{
  "num_hidden_layers": 13,
  "moe_layers": [0, 1, 2, 3, 4, 5, 6, 7, 8, 9, 10, 11, 12],
  "balance_bias": false,
  "shared_expert_gate": true,
  "init_std_router": 0.00787,
  "head_dim": 128,
  "norm": "rmsnorm",
  "norm_eps": 1e-05,
  "attn_scale": 0.0884,
  "parallel_block": false,
  "init_std_o": 0.0394,
  "weight_decay": 0.0
}
Below are experts of layer 10 (counted from 0) of a mixture-of-experts language model. Rows are named router (the router's row for the expert), up (a neuron's input weights, with its number), down (a neuron's output weights, with its number) and show model dimensions 128-255. Each number is 128 + 24 x the weight over its row's rms, rounded and kept within 0 to 255.
After each expert's rows: "mostly gets" lists some tokens that are sent to it at least half of the time; "comes before" lists some tokens at least twice as common just after its tokens as in all text. This comes from a sample of Wikipedia text that the model never trained on. Tokens count by the router's weight.

# expert 46
router [117 115 137 146 114 166 183 108  99 159 120  83 135 107 150 114 106 129 115 179 128 127 112 123 125 125 154 153  93  85 111 134 130 120 139 159 135 146 138 144 100 147 133 121  91  97 149 104 104 127  97 117 104 128 135 172 146 145 137 121 107 152 148 135 139  68  85 154  69 124 127 113 115 130 139 108 143 143  96 122 111 127 127 104 114 101 110 108 140 152 146 146 106 118 176 159 147 120 109  87 147 114 101 120 153 123  97 154 113  92 100 137 142 140 118 152  83 146 144  89 132 125 114 129 158 110 132 128]
up0 [150 102 155 109 135 138 105 121 121 150 151 148 112 145 164  70 136 148 158 117 121 139  96 103 111 149 150 151 150 122 111 103 148 146 158 106 127  97 102 126 101 159 142 130 183  90  99 125 134 111 147  81 136 110 136 103 104 137 118 147 140 135 135 132 118 117 133 147 171 101  95 132 122 142 101 138 148 147 128 133 131  80  93 155  99 165 149 139 114 119 130 104 140  97 129 116 147 116  85 140 157 131 134 146 131 144  98 116  92  97 111 132  51 151 112 138 120  88 109  78 147 169 146 126 126 100 171 122]
down0 [147 115 140 130 112  92  91 136 141 148 123 106 112 127 143 106 131 105  91 166  92 144 150 116 111 113 137 131 130 108  66 119 104 113 122 117  73 185 161 120 117 100 116 114 121 143 115 162 100 125 128 148 147 135 137 122 202 148 110 150  89 147 119 106 103 164  97 118 116 169 164 129 121 168 137 112 104 127 157 101 123  79  89 122 139 126 123 146 110 151 102 126 114 154  84  98  99 165 145  93 121 101  85 116 130 144  80 100 142 135 136 116 148 129 150 117 108 113 104 139 121  83 156 167 154 133 111 139]
mostly gets: " FW", " MF", " FRA", "ZE", " ITA", " AUS"
comes before: " |", ")", " USA", "O", "|", "N"

# expert 40
router [125 133 148 160 144 183 124 116 125 158 158 101 152 131 133 111 132 116 140 192 115 142 104 129 149 140 136 107 105 101  94 133 142  87 134 112 131 133 135 142  93 151 110 153  79 129 106  97 100 113 124 123 139  73 156 131 150 179 127 156 128 116 140 133  92  91  85 166  75 106  79 132  98 139 123 121 117 158  96 140 127 154 124  71 106 116 106  97 119 139 142 146  97 119 137 145 126 144  96  74 135 112 137  85 155 138 140 125 143  97 162 143 117 182 136 135 110 138 128 105 121 133  81 141 166 128  95 139]
up0 [132 135 130 124 134 132  94 153  89 130 156 145 153 123 137 159  94 136  96 158 150 108 111 130 135 132 127 132 143 150 128 162 118 181 107 131 121 118 114 159 144 122 135 134 153 103 125 132 141 187 128 119 107 132 138 156 114 147 138 184 133 127  90 132 169 103 111 141 105 107 148 148 140 126  99 112 150 131 153  84 117 128 105 115 117 143 108 134 174 176 110 108 125  94 180 192  89 164 146 165 135 148 180 165 133 126  98 150 165 131 134 152 124  86 110 127 106 164 139 108 144 110 111 139 106 149  96 113]
down0 [140 126 138 119 100 114 160  82 127 143 151 162 107 163 129 149 173 114 138 108 113 122 124 101 124 145 119 102  74 138 180 164 151 129 112 181 161 149  84 106  92 122  97 129 114 102 143 106 114  93 133 133 119 142 102 130  70 134 120 101 140 109 149 139 146 108 116 134 143 157 109 113 144 148  98 150 133  81 154  86  95 139 120 146 132 132 138 132 122  82 135 122 121 149 122 154  87 131 158 126 124  91  96 143 117 128 154 143 111  92 123  89  98 159 149 139 165 163 111 114 109 170 129  88 134 121 142  98]
mostly gets: " T", " ESPN", " Arena", " NY", " pm", " @"
comes before: "|", " |", ";", "T", "L", "D"

# expert 43
router [ 82 111 130 133 117 130 141 120  97 154 119  78 166 131 146 122 108 119 171 157 124 149 120  94 131 119 143 156 108 116 131 127 128  94 114 108 161 157 125 121  80 164  89 174 108  79 112  85  98 161 110  89 120 125 133 125 143 150 159 136 106 131 166 117  91 103 128 137 101 108 141  93 141 125 157  90 116 143  89  85 119 152 156 133 118 156 110  98 103 135 143 139 104 115 134 141 133 154 110  98 102 112 141 117 125 152 122 124 113  82 136 158 113 120 106 129  94 130 117 116 185 156 142 163 151 123 110 118]
up0 [ 94 153 145 129 126 142 134 133 102 127 122  96 142 156 141 126 148 142  95 158 125 114 182 173 127 129 160 140  81 143 142  79 132 164 145 107 124 174 106 101 129 139 138 126  78 140 112 117 131 115 126 131 107 109 160 134 146 128 137 152 133 130 108 130 129 114 119 166  85 100 114 125  75 133 102 124  89  90 124  89 110 117 150 166 116 131 157  94 128 135 110 133 113 125 124 136 147 132 153 133 137 115 111 127 134  81 162 164 143 115 101 142 136  96 134 117 119 108 122 138 155 130 168 116 151  87  86 158]
down0 [122  81 169 135 165 128 143 140  74 156 136 177  81 146 127 103 158 104 163 118 133 152 102 136  85 111 108  82 171  99 105 160 122 173 110 147 135 168 134 109 149 141 104 136 129 188 112 183 141 144 101 149 145 100 128  99 139 145  68 128 144  89 107 135 111 127 134 121 144 102 160 141 103 144 108 133 157 135 132 139 144 100 147 134 100  81 144 153 140 107 158 146 115 150 139  96 142 111  99 126 145 156 144 169 128 177 145 182 108 162  90 146  58 120 108 121  97 147 130 154 150 139 117 133 134 118 139 127]
mostly gets: " located", " based", " announced", " worked", " came", " considered"
comes before: " to", " by", " in", " on", " as", " that"

# expert 10
router [ 85 119 154 108 115 151 128 115 115 173 103 124 156 133 166 131 111 158 147 159  78 172 136 106 180 131 166 134 121  93 121  96 118 103  83 163 144 141 169 147 103 158  89 186 101 127 118 111 125 144  92 115 144 127 141 172 137 158 137 138 105 157 141 155 101 118 122 139 132  70 104 100 119 138 112 142 119 120 110 107 160 168 148  88 118 133 115 110 101 147 147 101 107 109 140 181 171 153 159 115  92 119 120 119 143 126 108 115 118 109 120 120  93 141 107  89 122 144  97  87 170 147 115 130 128 100 112 148]
up0 [113 149 103 155 140 131 176 123 147 100  80 112 158 157 119 129 134 137 115 106 115 148 115 130 121 102 132 122 113 120 143 136 142 172 121 114 144 123 194  89 142 117 141 125 139 160 110 116 102 174 141  88 189 141 131  53 226 144 132 119 125 109 156 126 152 111 127 152 118 133 125 110 123 179 115 129 104 120 123 134 119 131 123 165 147  84 115 116 125 127 146 110  95 157 154 132 109 146 117 117 116 133 160 120  91 101 126 124 151  95 109 118  88 169  96 141 128 120 142 100 125 121 114 188 133  92 143 142]
down0 [ 92  88 170 125 138  88  70 125 107  79 135  97  80 130 137 102 108 121 143 122 105 128 116 122 130 138 125 143 162 126 142 108 132 112 121 100 126 119 107 110 142 118 147 114 101  84 123 154 172 156 130 110 144 140 177  83  88  82 109 114 155 155 126 130 140 138 111 194 155 135 168 131 166 127 102 120 159 143 139  61 105 107 122  83 131 126 126 110 118 124 141 157 111 102 156  99 166 161 128 102 139 115 112 115 103 116  95 133 130 131 105 169 161  97 133 137 135 128 134 122 144 133 136 123 101 125 134 143]
mostly gets: " up", " over", " during", " under", " after", " about"
comes before: " the", " a", " his", " their", " its", " her"

# expert 27
router [134  97 124 152 142 150 168 121 131 135 111 113 141 104 157 130 114 120 146 153  99 166 134  96 143 180 135 155 122 133 114  72  85  96 112 120 152 148 162 138  63 158 120 132  86  69 121 106 124 150 100 152 118 106 105 166 145 154 169 148 110 164 129 137 121  80 107 133 111 142 122  89 161 125  97 127  89 136 121 133 131 138 141  95 122 113 104 109  85 142 134 117  88 119 165 132 143 117 136 102 121 134 137 103 152 137 121 138 132  63 110 142 135 168 109 118  99 143 154 109 120 157 135 155 132 119 116 150]
up0 [115 151 128 137 100 121  93 132 110  93 142 116  86 118 116 103 107 168 108 121 154 120 148 156 156 141 122 125 108 118  98 101 111 125 151 113 106 112 116 139 132 171 126 119 124 161 149  93 147 129 146  96 123 128 149 131 146 158 141 121 136  79 111 126 137 136 146 155  96 116 112  59 128 136 176 122 126 163  74 136 107 114 127 120 119 129 130 167 117 156 138 167 127 133 140 149 165 119  69 125 122  80 116 154 148 132 126 104 127 139 169 145 124 112  79 133 123  96  95 100 132 142 147 154 125 129 124 118]
down0 [128  78 140  63 140 129 134 114  91 121 136 117 143 138 140 122 120 182 104 151 120 137 129 106 127 130 136 129 107 122 124 154 140 143 144 119 113 155 140 149 126 131 119 160 143 110 124 108  96 139  90 136  90 139 136 104 155 112 106 165 120 100 129 142 149 125 159 120 136 114 126 187 114  97 147 151 149 133 122 124 140 138 106  70 176  86 149 111 135 169 124 104 162 122  96 146 125 137 136 121 134 126 163 154 139  79 135 149 121 110 118 117 101 162 169 130 111  96 104 124 162 137 135 126  92 110 109  84]
mostly gets: " it", " who", " which", " there", " she", " this"
comes before: " was", " is", " had", " has", " he", " were"

# expert 9
router [133 136 155 127 134 190 142 136 136 142 139 120 136 120 151 105  75 123 120 184 120 137 166 102 136 151 156 124 107 119  64 114 132 137 119 155 133 134 136 159  95 125 143 149 117 116  99  72 129 138 109 102 158 101 117 139 178 138 155 146 100 119 128 125 143 112  82 159  82 103 159 118 114 151 107 112 126 173  99 119 147 143 137 101 101 129  91 141 107 132 147 131 106  90 128 158 117 145 120  96  99 127 127  97 162 132 107 161 121  96 120 148 152 147 133 108  89 130  99  74 128 125 114 131 166 139 109 155]
up0 [140 134 104 110 175 147 134 170  96 137  95 119 118 150 157 136 151 119 146 162 139 140 124 120 154 107 172 107 167 109 126 150 135  92 132 197 148 142 115 166 123 140 154 121  77 114 157 138 160 116 141 125 133 130 104 105 116  90 117 122 133 157 161  96  85 134 123 136 121 106 140 144 163 112 132 142 138 131 158 109 126 114 124 150 117 149 128 103 125 113  95 129 158 137 132 110 131 141 145 153 135 138  91 127 105  69 112 147 118 125  99 159 126 124 107  79  85 194 107  95 120  77 157 149 106 147 104 142]
down0 [137 134  91 116 110 136 170 131  85 125 102  62 140 145 139 135 152  98  91  81 142 128 118 139 142 150 120 116 124 122 164 126 121  59 141  93 145 120 143  93 140  96 118 130 113 152 150 156  80 177 124 113 118 102 120 119 116 170 109 142 126 153 147 147 130 119 162 153 133 138 107 136 131 110 134 154 134 135 155 131 140 158 138 166 127 123 127  99  91 148 132 192 162 126 150  94 147 101 135 108 100 155 167 156  92 134 144 136 129 120 104 115 130 147  80 100 152 124 144 171 176 147  94 105 103 127 172 117]
mostly gets: " +0", " .4", " .5", " −1", " 1–0", " +1"
comes before: " |", ".7", ".8", ".4", ".3", ".5"

# expert 28
router [113  78 150 151 142 144 174 108 129 166  82 108 155 124 122 113 124 103 155 159  84 163 142  86 144 164 151 155  94 128 101 113 100 121 116 111 133 144 144 187 121 115 157 119 103  83  92  85  90 145  99 110 151  98 149 171 125 140 139 128 122 126 154 153 122 120 127 147  86  81 126  96 143 138 133 135 115 142 112 131 109 181 112 113 121 147 106  76  78 155 123 113  97 128 122 149 125 114 133 115 120 137 133 116 176 142 108 154 120  86 153 128 136 111 148  92  86 121 144 122 156 153 162 160 154  96 137 140]
up0 [139  94  92 122 144 163 155 106 167 120  74 140 116 159 141 102 165 137 101 132 108 145 173 138 102 105  95  95 127 121 106 125 120 113 110 141 158 136 125 143 138 137 138 100 157  98 113 126 109 130 150 120 135 108  87  94 140 125 133 139 130 101 148 117 139 132 126 131 136  72 123 106  93  77  76 114 105 133 112 155 130 180 117 128 121 135 133 111 113 116 161 117 107 182 132 104 100 113  91 126 164 131 151 119  97 134 150 110 142 126 150 123 128 101 122 150 142 112  99 144 141 138  88 131 143  81 101 154]
down0 [125 134 100 107  98  80 134 109 151 130  96 146  94 134 125 125 156 109 124 149 141 144 157 122 128 100 157  81 145 107 163 133 130 112 127 113 130 115  87 150 163 162 148 128 115  99 149 126 117 168 111 130 110 133 136  98 127 110  95  74 106 143  97 169 176 180 108 128  93 128 162 121 119 181 131 137 148 112 146 112 115 159 131 118  94 149 114 104 126 144 140 137  97 145 110 136  96 136 137 128 115 137 111 165 128 136 146 138 169 124 135 131 143 114 134 130 129 112 150 123 150  76 112 130 157 146 149 145]
mostly gets: " rock", " television", " front", " water", " health", " short"
comes before: ".", ",", "ing", "s", "s,", "s."

# expert 24
router [ 87  98 158 139 127 154 145 143 114 128 139 111 102  88 109 129  98 136 144 141 115 160 124  90 174 150 124 137 106 147 122 109 136 101 103 129 143 142 174 133 107 152 118 114  93 107 122 117  94 155 108 112 154  85 124 152 165 156 164 165 115 165 155 166 101 109 100 120 104 113 104  96 132 162 134  83  91 146  83 117 122 143 130 114 118 134 130 119 103 159 169 109  97  82 157 142 148 125 147 101  81 135 150 131 143 164 100 153 123  96 116 148 114 141  97 126  98 139 138  92 140 120 102 144 136 134 111 142]
up0 [167 140 106 108 102 137 105 149 116 132 126 150 136 134 168 109 103 141 132 155 138 210 136 143 110 152 149 137 120 139 136 121 158  97 144 146 152 101 124 130 123 111 104 153  90 124 134 102 112 106 103  76 152 139 172 172 127 137 125 139 157 135  74 124 125 131 108 183 122 105  79 111 123 120  81 118 127 148 112 127 108 105 149 132 111 130 104 118 126 133 156 145 137 101 142  88 144 121 143 120 114 118 136 138 132 121 180 177 116 121 141 115 161  97 118 129  99  98 112  82 153  66 199 116 118 138 114 110]
down0 [127 128 120 115 140 128 129 120 131 122 127 143  81 162 146 124 122 122 116 140 149 105 124 127 115 109 156 105 168 142 102 134  93 144 112 108 113 152 108 140 115 124 160 136 115  94 128 128 145 152 117 101 126 129 132 103  90 156 104 112 114 142 155 127 145 115 142 146 121 111 144 169 104 110 148 156 104 142 142 116 120 124  73 164 150 122  98 131 148 169 133 126 158  85 165  80 142 147 147 102  83  90 111 149 205 128 109 101 139  91 127 106 175 110 136 104 146 105 100 167  88 179  76  88 116 114 120 134]
mostly gets: " although", " but", " and,", "ed,", " him,", " though"
comes before: " and", " the", " but", " which", " a", " including"

# expert 7
router [127 107 117 161 159 124 118 128 147 136 123  90 120 102 111 124 115 120 113 139  92 158 133 107 119 172 130 162 108 116 127 121  80 141 100 115 126 151 141 131  92 167 121 149 138  95 118  99 107 120 124  60 119  82 139 134 131 142 151 157 121 143 140 133 129 108 105 134 106 133 173  98 131 110 134 147 122 186 109 139 115 146 158 137 111 146 139 102 111 116 138  77 127 109 153 133 149 107 125  70 106 108 111  87 169 157 108 150 162 108 111 142 123 137 146  78 110 149 142 113 152 146 143 135 117 136 133 185]
up0 [182 150 132 137 163 142 156 131 102 141  98 154 144 149 112 143 125 129 137 169 100 159 140 125 128 111 157 110 123 127 141 137 150  93 113 144 115 133 126 121 150 173 145 146 133 114 149 154  96 171 156 142 102  81 144 141 144 122 129 130 105 127 127  87 166 147 126 177 112 134 137 120 160 114 105  79 155 113 132 169 178 139 143 120 147 180 171 111 137 145 127 119 102 152 123 166 106 125 119 128 151 105 120 113 124 157  81 124 119 111 126 119 113 118 123 173 107 130 101 186 126 159 110  80 114 142  80 152]
down0 [120 104 120  96 119 138 141 126 185 120  70 138 174 148 141 104 138 138  54 179  88 106 109 127  95 129 128  99  70 117 156 103 137 136 125 138 140  89 131 112 130 132 113 136 167 143 139 108  66 134 141 186 168 138  95 161  85 103 135 162  91 125 126 144 110 114 142 102 112 147 120 133 139 132 146 122 168  81 122 151 160 110 113 155 135 105 154 122 148 155 106 135 112 113  84 129 120  94 171 114 156 131 142 129 115  86 155 113  90 124 173 174  79 144  93 123 165 141 148 144 146 116 102 147 130 123 111 100]
mostly gets: " University", " Society", " Arts", " Academy", "th", " Museum"
comes before: " of", " and", " in", " century", ".", ","

# expert 37
router [132  99 168 158 150 153 126  92  89 160 146 133 141 136 144 103 133 139 138 164  77  94 171 122 133 125 153 170 141 115  83 130 158 117 110  99 110 179 136 143  76 153 116 141  96 126  91  97  76 127 120 123 133 104 124 142 139 164 129 137 123 130 126 150 139 123 104 170 113 103 108 119 135 131  88 163 142 168  98 140 130 170 124 101  86 139 108 109 120 123 118 121  98 125 126 128 125  98 123 122 105 120 136  82 129 142 110 185 121  88 149 147 136 148 116 126 118 138 135 129 151 144 149 143 166 126 115 148]
up0 [154 110 115 110 112 146 143 175 143 115 137 121 127 125 175 151  94 156  80 133 118  53 141 125  94 142 129 133 149 152 134 100 134  92 118 162 103  92 131 125 130 139 112  65 121 160 135 117 141 158 186 133 104 143 154 108 143 148 141 133 124 130 142 168 133  99 135 137 140 146 116  71  91 131 132 133 134 127 142 141 112 171 155 142 158 105 150 158 130 147 127 131 114 129  72 102 106  64 129 159 143 164  75 132  99  93 105 196  90 155 115 136 125 129 108 133 143 184 141 113 136 132 103 149  91 116 163 144]
down0 [127 134 112 116 119  68 121 116 114  92 112  89  98 120 155 165 130 114 123 163 143 138 101 139 165  78 135 111 115 133  82 164  93 114 150 124 126 142 155  90 123 179 165 100 105 165 130 119 114 156 123 158 121 145 132 162 108 113 139 119 157 108 123 118 121 118 119 165 126 132 117 136 110 128 109 107 112  81 121  82 139 108 143 114 145 180 178 105 124 166 142  78 115 127 127 116  88 140 153  91 166 163 156 173 137 162 103 129 133 106 120 137  98 117 148 164 143  95 126 139 108 125 122 130 145 142 139 107]
mostly gets: " Date", " Apps", " ±%", " Candidate", "Population", " Loss"
comes before: " |", ":", "s:", "er:", " information", "=="

# expert 1
router [128 107 155 156 117 145 139 126 112 160 121  96 159 128 107 128 115 151 140 145  85 179 133 100 151 154 133 135 121 137 131 108 100 124 103 144 114 141 143 154  88 150 115 150 119  90 101 111 120 144 124  92 106 124  99 146 154 141 133 166 136 145 132 137 115 104 109 144  78 126 130 102 146 121 134 141 114 142  85 126 106 154 121 135 121 110  86  97 124 121 173 130  93 128 153 150 135  85 132 123 120 125 117 101 160 192 110 153 113 112 107 155 108 128 116 113  90 141 130 122 142 127 116 152 122 141 142 147]
up0 [136 117 128 135 124 143 171 135 110  93 129 135 155 130 148 105 110 140 141 125 127 120 150  96  93 148 159  99 160 180 176  80 145 122 151 159 146 144 117 134 156 136 153 117 132 112 197 105 125 141 106  79 134  93 138 144 125 135 187 115  85 146 150 129 126 151 150 127 147 153 146 114 117 129 133 124 133  95 176 120 139 110 177 177 123 109 122  96 128  88 176 108 148 109 146 137 143 167 120 144 194  95  86 149  95 141 117 106 144 146 116 133 156 102  90 130 150 143 118 119 125 135 129 131 158 147  97 157]
down0 [116 127 168 136 172 112  88 106 133 177 135 136 158 143  87 104 147 118 117 140  82 141 130 122 151 152 143 122 147 137  85 127  94  97 112 121 145  90 119 110 126 111 145 139 186 136  89 136 129 118 164 127  63 130 123  94 163 147 120 105 108  99 137 118  98 134 138 178  73 135 115 142 173 138 124 109 121 107 153 129 116 120 181  76 107 137  89 122 134 164  95 126 100 154 127 150 134  93 114 140  82 102 140 121 121 129 130 115 120 145 107 168 154 125 109 136 111 133 117 135 143 157 127 155  90 133 119 115]
mostly gets: " years", " them", " days", " members", " services", " students"
comes before: " of", " and", " in", " were", " to", " are"

# expert 30
router [111 116 121 128 180 130 130 153  88 117 139  89 108 121 142 119 112 151 154 174 127 118 164 117 158 145 141 139  86 117 123 124 105 107 123 133 106 141 147 148 108 140 129 156 136 122 106 102 101 111 128 116 124 119 149 143 131 122 167 153 120 123 154 134 131  99 117 155 119 127 121 130 123 160 113 121 118 153  91  85 137 159 167 121 113 132 120 114 129 120 121 107 128  73 137 113 129 135 164 108 129 124 173 135 132 147 103 156 139  84 140 141 114 121  86 120  56 103 118 101 140 109 102 137 141 147  89 140]
up0 [120  77 127 131 145 118 125 120 150 154 108 134 157 149 171  99 134  94 168 135 163 135 152 149 117 131 148 118 136 135 139 118 164 128 146  77 154 168 141 126 118 106  79 156 151 139 140 122 152 138 169 116 127 129 150 141 135 108 127 138  94 144  68 121 126 113  96  99  96 142 146 117 156 113 112  96 113 119 145 119 107  85 152 145 167 140  95 141 151 116 126 131 129 121 141 151 112 157 155 137 128  92 107 125 146 127 139 161 155 139 147 157 141 142  88 119 106 131 177 117 155 133 132 114 114 118 115 149]
down0 [154 132 139 150 116 127 125 152 152  92  78 101 121  91  97 156 113 145 112 116 120 146 121 149 100 105 146 126 146 122 149 153 102 181 133 171 111 135 130 123 150 113 123 113 160  97 122  70 132  84 111 156 141 112 151  89 138 187 162 111 135 123 146 117 135 137 113 129 156 108 130 107 100 122 110 183 171 129  99  94  60 141 111 156  89 149  99 111 113 147 138 162 159 140 107 119 145 121 113 110 114 100 125 122  94 180  97 115 144 111 111 143  85 130 138 153 118 154 123 169 102 126 137 138 170 104 158 126]
mostly gets: "|---|---|---|---|", "|---|---|---|---|---|", "|---|---|---|---|---|---|", " ===", "|---|---|---|---|---|---|---|", " =="
comes before: " ", "\n", " %", " Votes", " Total", " Notes"

# expert 29
router [125 111 132 139 122 144 166 117 105 148 109  73 146 131 111  98  72 127 122 169 125 128 164 118 142 125 145 164  93 142 111 102  98 119  91 124 117 144 140 157 112 173 127 130 115 117  77 103  80 147 130 120 122 106 120 147 116 167 124 146  96 117 136 114 102  99 115 130 116 124 153 129 136 160  95 119 155 135 132 133 112 139 134 122 145 118  78 140  84 164 142 137 111 113 142 181 136 117 160 117  95 124 144 126 155 180 119 144 115 122 137 183 111 141 143 115  69  88 108  93 134 132 122 119 170 127 124 145]
up0 [129 176 182 112 124 109 180 130 141 135 116 124 154 138 119 120 138 128 134 154  85 107  99 145 150 141  91 142 105 194  96 135 122 147 128 129 130 103 161 133 114 142 147 109 127 132 126 101 129 118 151 139 120 140 146 150 195 167 129 129 174 122 123 155 114 190 131 112 144 146 120  90 147 103 127 135 141 127 107 151 125 111 120 125 146  84 173 136 105 147 147 138 105 102 134 121 143 154 106 149 140 133 120 114 165 122 151 137 156 110 156 101 127 127 124  96 137 138 132 134 118  88 141 120 139 120 196 117]
down0 [110 184 106  95 100 174  98 107 132  97 130 124 113 156 163 110 128 108 132 150 175 131 120 120 150 121 105  83 124  70 146  86 112 118 171 105 112 131 151 133 144 111 109  97 155  91 135 126  85  75 128 119 121 100 137 130 100 144 113  90 113 101 136 130 126 103 115 118 127 102 117 130  84 102 117  95  81 121 118 132 145 114  92 126 115 145  98 148 110 123 138 155 161 117 119 135 112 149 142 104 124 125 158  94 140 136  89 176 118 137 108 132 135 136  83 104 140 125 108  79 110 169 167 163 124 140 107 116]
mostly gets: " million", ",000", "0,000", " billion", "500", "5,000"
comes before: " |", " m", "′", " km", ";", " /"

# expert 16
router [126 114 141 116 115 145 134 111 117 175 158 130 144  93 143  92 117 167 127 179  82 142 131 114 162 127 144 130 128 100 132 143 135  91 126 137 137 154 161 130  71 130 117 155 112 102 117 120 118 143  86 101 119 109 130 146 154 160 142 132 125 170 147 112 117  84  99 150  89 140 138 143 119 135 131 100 113 135 104  93 119 158 122 100 128 138 137 137 121 142 165 129 118  96 133 155 149  84 157 127 109 134 131 114 159 132 130 145 134 108 153 127  96 139  72 143  98 129 108  68 116 146  91 133 129  96 145 133]
up0 [145 143 149 139 104 142 143 107 114 114 147 138  99 124 151 141 163 140 149 143 107 107 132 124 161 126 108 144 178 120 146 125 118 129 138 150 106 148  99  96 171 104 118 102 120 138 151 129 128 104 151 151 134 100 128 102 134 104 112  99 125 157 134 111 115  97 120 100 152 194 161 133 143 153 137 157 108 173 116 131 138 152 136 127 147 166 143 186  95 136 100 106  98 144 125 136 115 122 157 138 104 141  93 101 135  79  99 155 142 115  65 160 142  99 136 130 101 150 110  90 115 133 126 139 150  92 126 188]
down0 [116 141 119 130  86 143  93 101 152 121 112 148  95  95 118 128 102 103 169 136 147 168 136 126 146 103 115 121 164 130  79  88 104 148 120 125 104 125  86 143 184  95 131 160 101 168 130 101 119 113 133 123 148 122 150  91 176 165 109 116 123 141 130  93 125 113 109 109 148 180 142 124  97 131 111 130 115 153 128 132 106 156 126 146 152 134 120 121  97 135 141  84 141 144 122 105 149 138 112 102 123 143 143 140 132 107 123 146 177 129 111 106  96 132 121 130 126 116 145 132 112  85 149 146 104 135 151 137]
mostly gets: " 0;", " —;", " Total:", " Length:", "°N", "″N"
comes before: " 0", " 1", " 2", " 3", " 4", " 5"

# expert 31
router [133  84 174 162 124 132 151 141 123 187 145  87 139 108 146 116 108 110 167 149  99 163 153  91 115 123 127 151  82 134 100 121 115 104 105 124 133 131 152 158  67 149  64 195 103 103 119  95  98 164  97 122 117  97 138 144 133 123 131 131 109 118 161 170 131 108 118 116  96 119 131  73 148 172  93 128 101 122  84 113 127 146 117 118 129 136 134  90 111 134 163 124 102 116 130 123 130 130 148 109 110  99 108 109 130 158 106 138 127 120 134 146 103 155 145 129  89 138 124 105 153 140 138 165 131 144 136 127]
up0 [147  81 142  83 130 115 123 118 141 121  96 151 124 113 141 124 102 149 131 129 133  85  98 131 152  75 146 158  93 169 168  85 120 120 101  90 124 125 190 105 127 116 107 138 158 158 100 125 148 101 117 130 135 111  97 116 160 125 172 128 102 168 164 148 120 158 149 101 107 133 112 164 133 154 157  97 149 149  93 172 116 129 140  87 133 168 178 149 154 144 147 141 158  84 123 156 124 178 126 148 163 123 126 122 109 145 129 132 154 160 129 123 128 135 149 122 156 132 134 141 117  62 118 100 127 113 124 130]
down0 [169 162 157 140 127 113 141 134 170 157 143 161  98 135 120 141 171 127 143 150 116 142 127 137 111 163  83 110 137  93  86  96 139 186 116 150  82 133 129 141 133 125 143 141 118  82 143 124 135 118 186 139 107 112 116 136 101 145 166 158  97 123 158 122 160 122  86 139 106 153 156 126 137  99  86 126 121 121 184 104 100 147  95  76 151 121 133 111 150 109 111 153 143 152 142 151 138  91 120 156 123 124 104 149 150 156 161 167 143 136 164 154 115 159 126 129 123 140 145 153 101 154 127  93 160 111  95 128]
mostly gets: " same", " training", " future", " opening", " increasing", "iting"
comes before: " of", " to", " in", " and", " for", " with"

# expert 4
router [118  98 139 155 141 158 148 123 106 184  94 102 147 110 175 130  97 121 123 157  74 143 118  65 134 137 129 145  92  92 128 112 133  90 118 159 147 143 179 154 111 184 136 158 129 102 126  96 118 125  98  93 125 116 105 155 171 169 138 135  95 160 152 127 118 104  86 132 120 119 112 110 122 118 133 118 105 143  83  87 143 180 162 134  72 155 139 138  92 143 133 104 135 108 172 162 109 135 142 104 109 109 106 100 155 128 109 132 154  98 142 178 135 133  94  99 138 150 102  98 125 129 129 123 139 141 105 136]
up0 [104 123 121 125 129 104 133 124 115  91 141 110 128 132 162 143  85 104 157 122 116 137  97  95 159 117 132 178  92 130 172 182 136 128 148  86 135 128 130 125 130 132 103 149 108 132  97 149 165 116 101 161 135 158  90 143 134 137 136 123 140 117 192 118 114 125 110 138  84 159 116 180 130  79  99 191 136 129 116 126 116 100 181 132  83 110 138 128 120 125 143 110 135 169 124 152  91 156 126 184 131 163 120 143 140 164 131 163 135  83 101 159 145 155 139 115 124 153 106 104 143 144 104 168 105 125 120  77]
down0 [137  72 145 153 121 122 117 122 131 115 163 136 122  89 135 158 140 130 127 138 112 107 124 124 112  69 145 100 129 138 151 139 152 182 123 134 145 141 131  79 177 100 149 101 126 146 117 123 146 150 142 133 155 112 110 142 123  79 114 121  94 122 128 138 162 105 118 151 116 142 123  73  83 119 140  84 123 135 109 138 138 123 116  74 183 163  89 177 107 107 140 116 131 140 118  94 143  80 126 144 153 111  79 111 124 121  86 128 129 135 115 110 163 147 151 170  95  94 125 151 105 112 124 124 126 131 164 123]
mostly gets: " Your", "i's", "a's", "o's", "y's", " \"The"
comes before: " the", " The", " a", " F", " M", " S"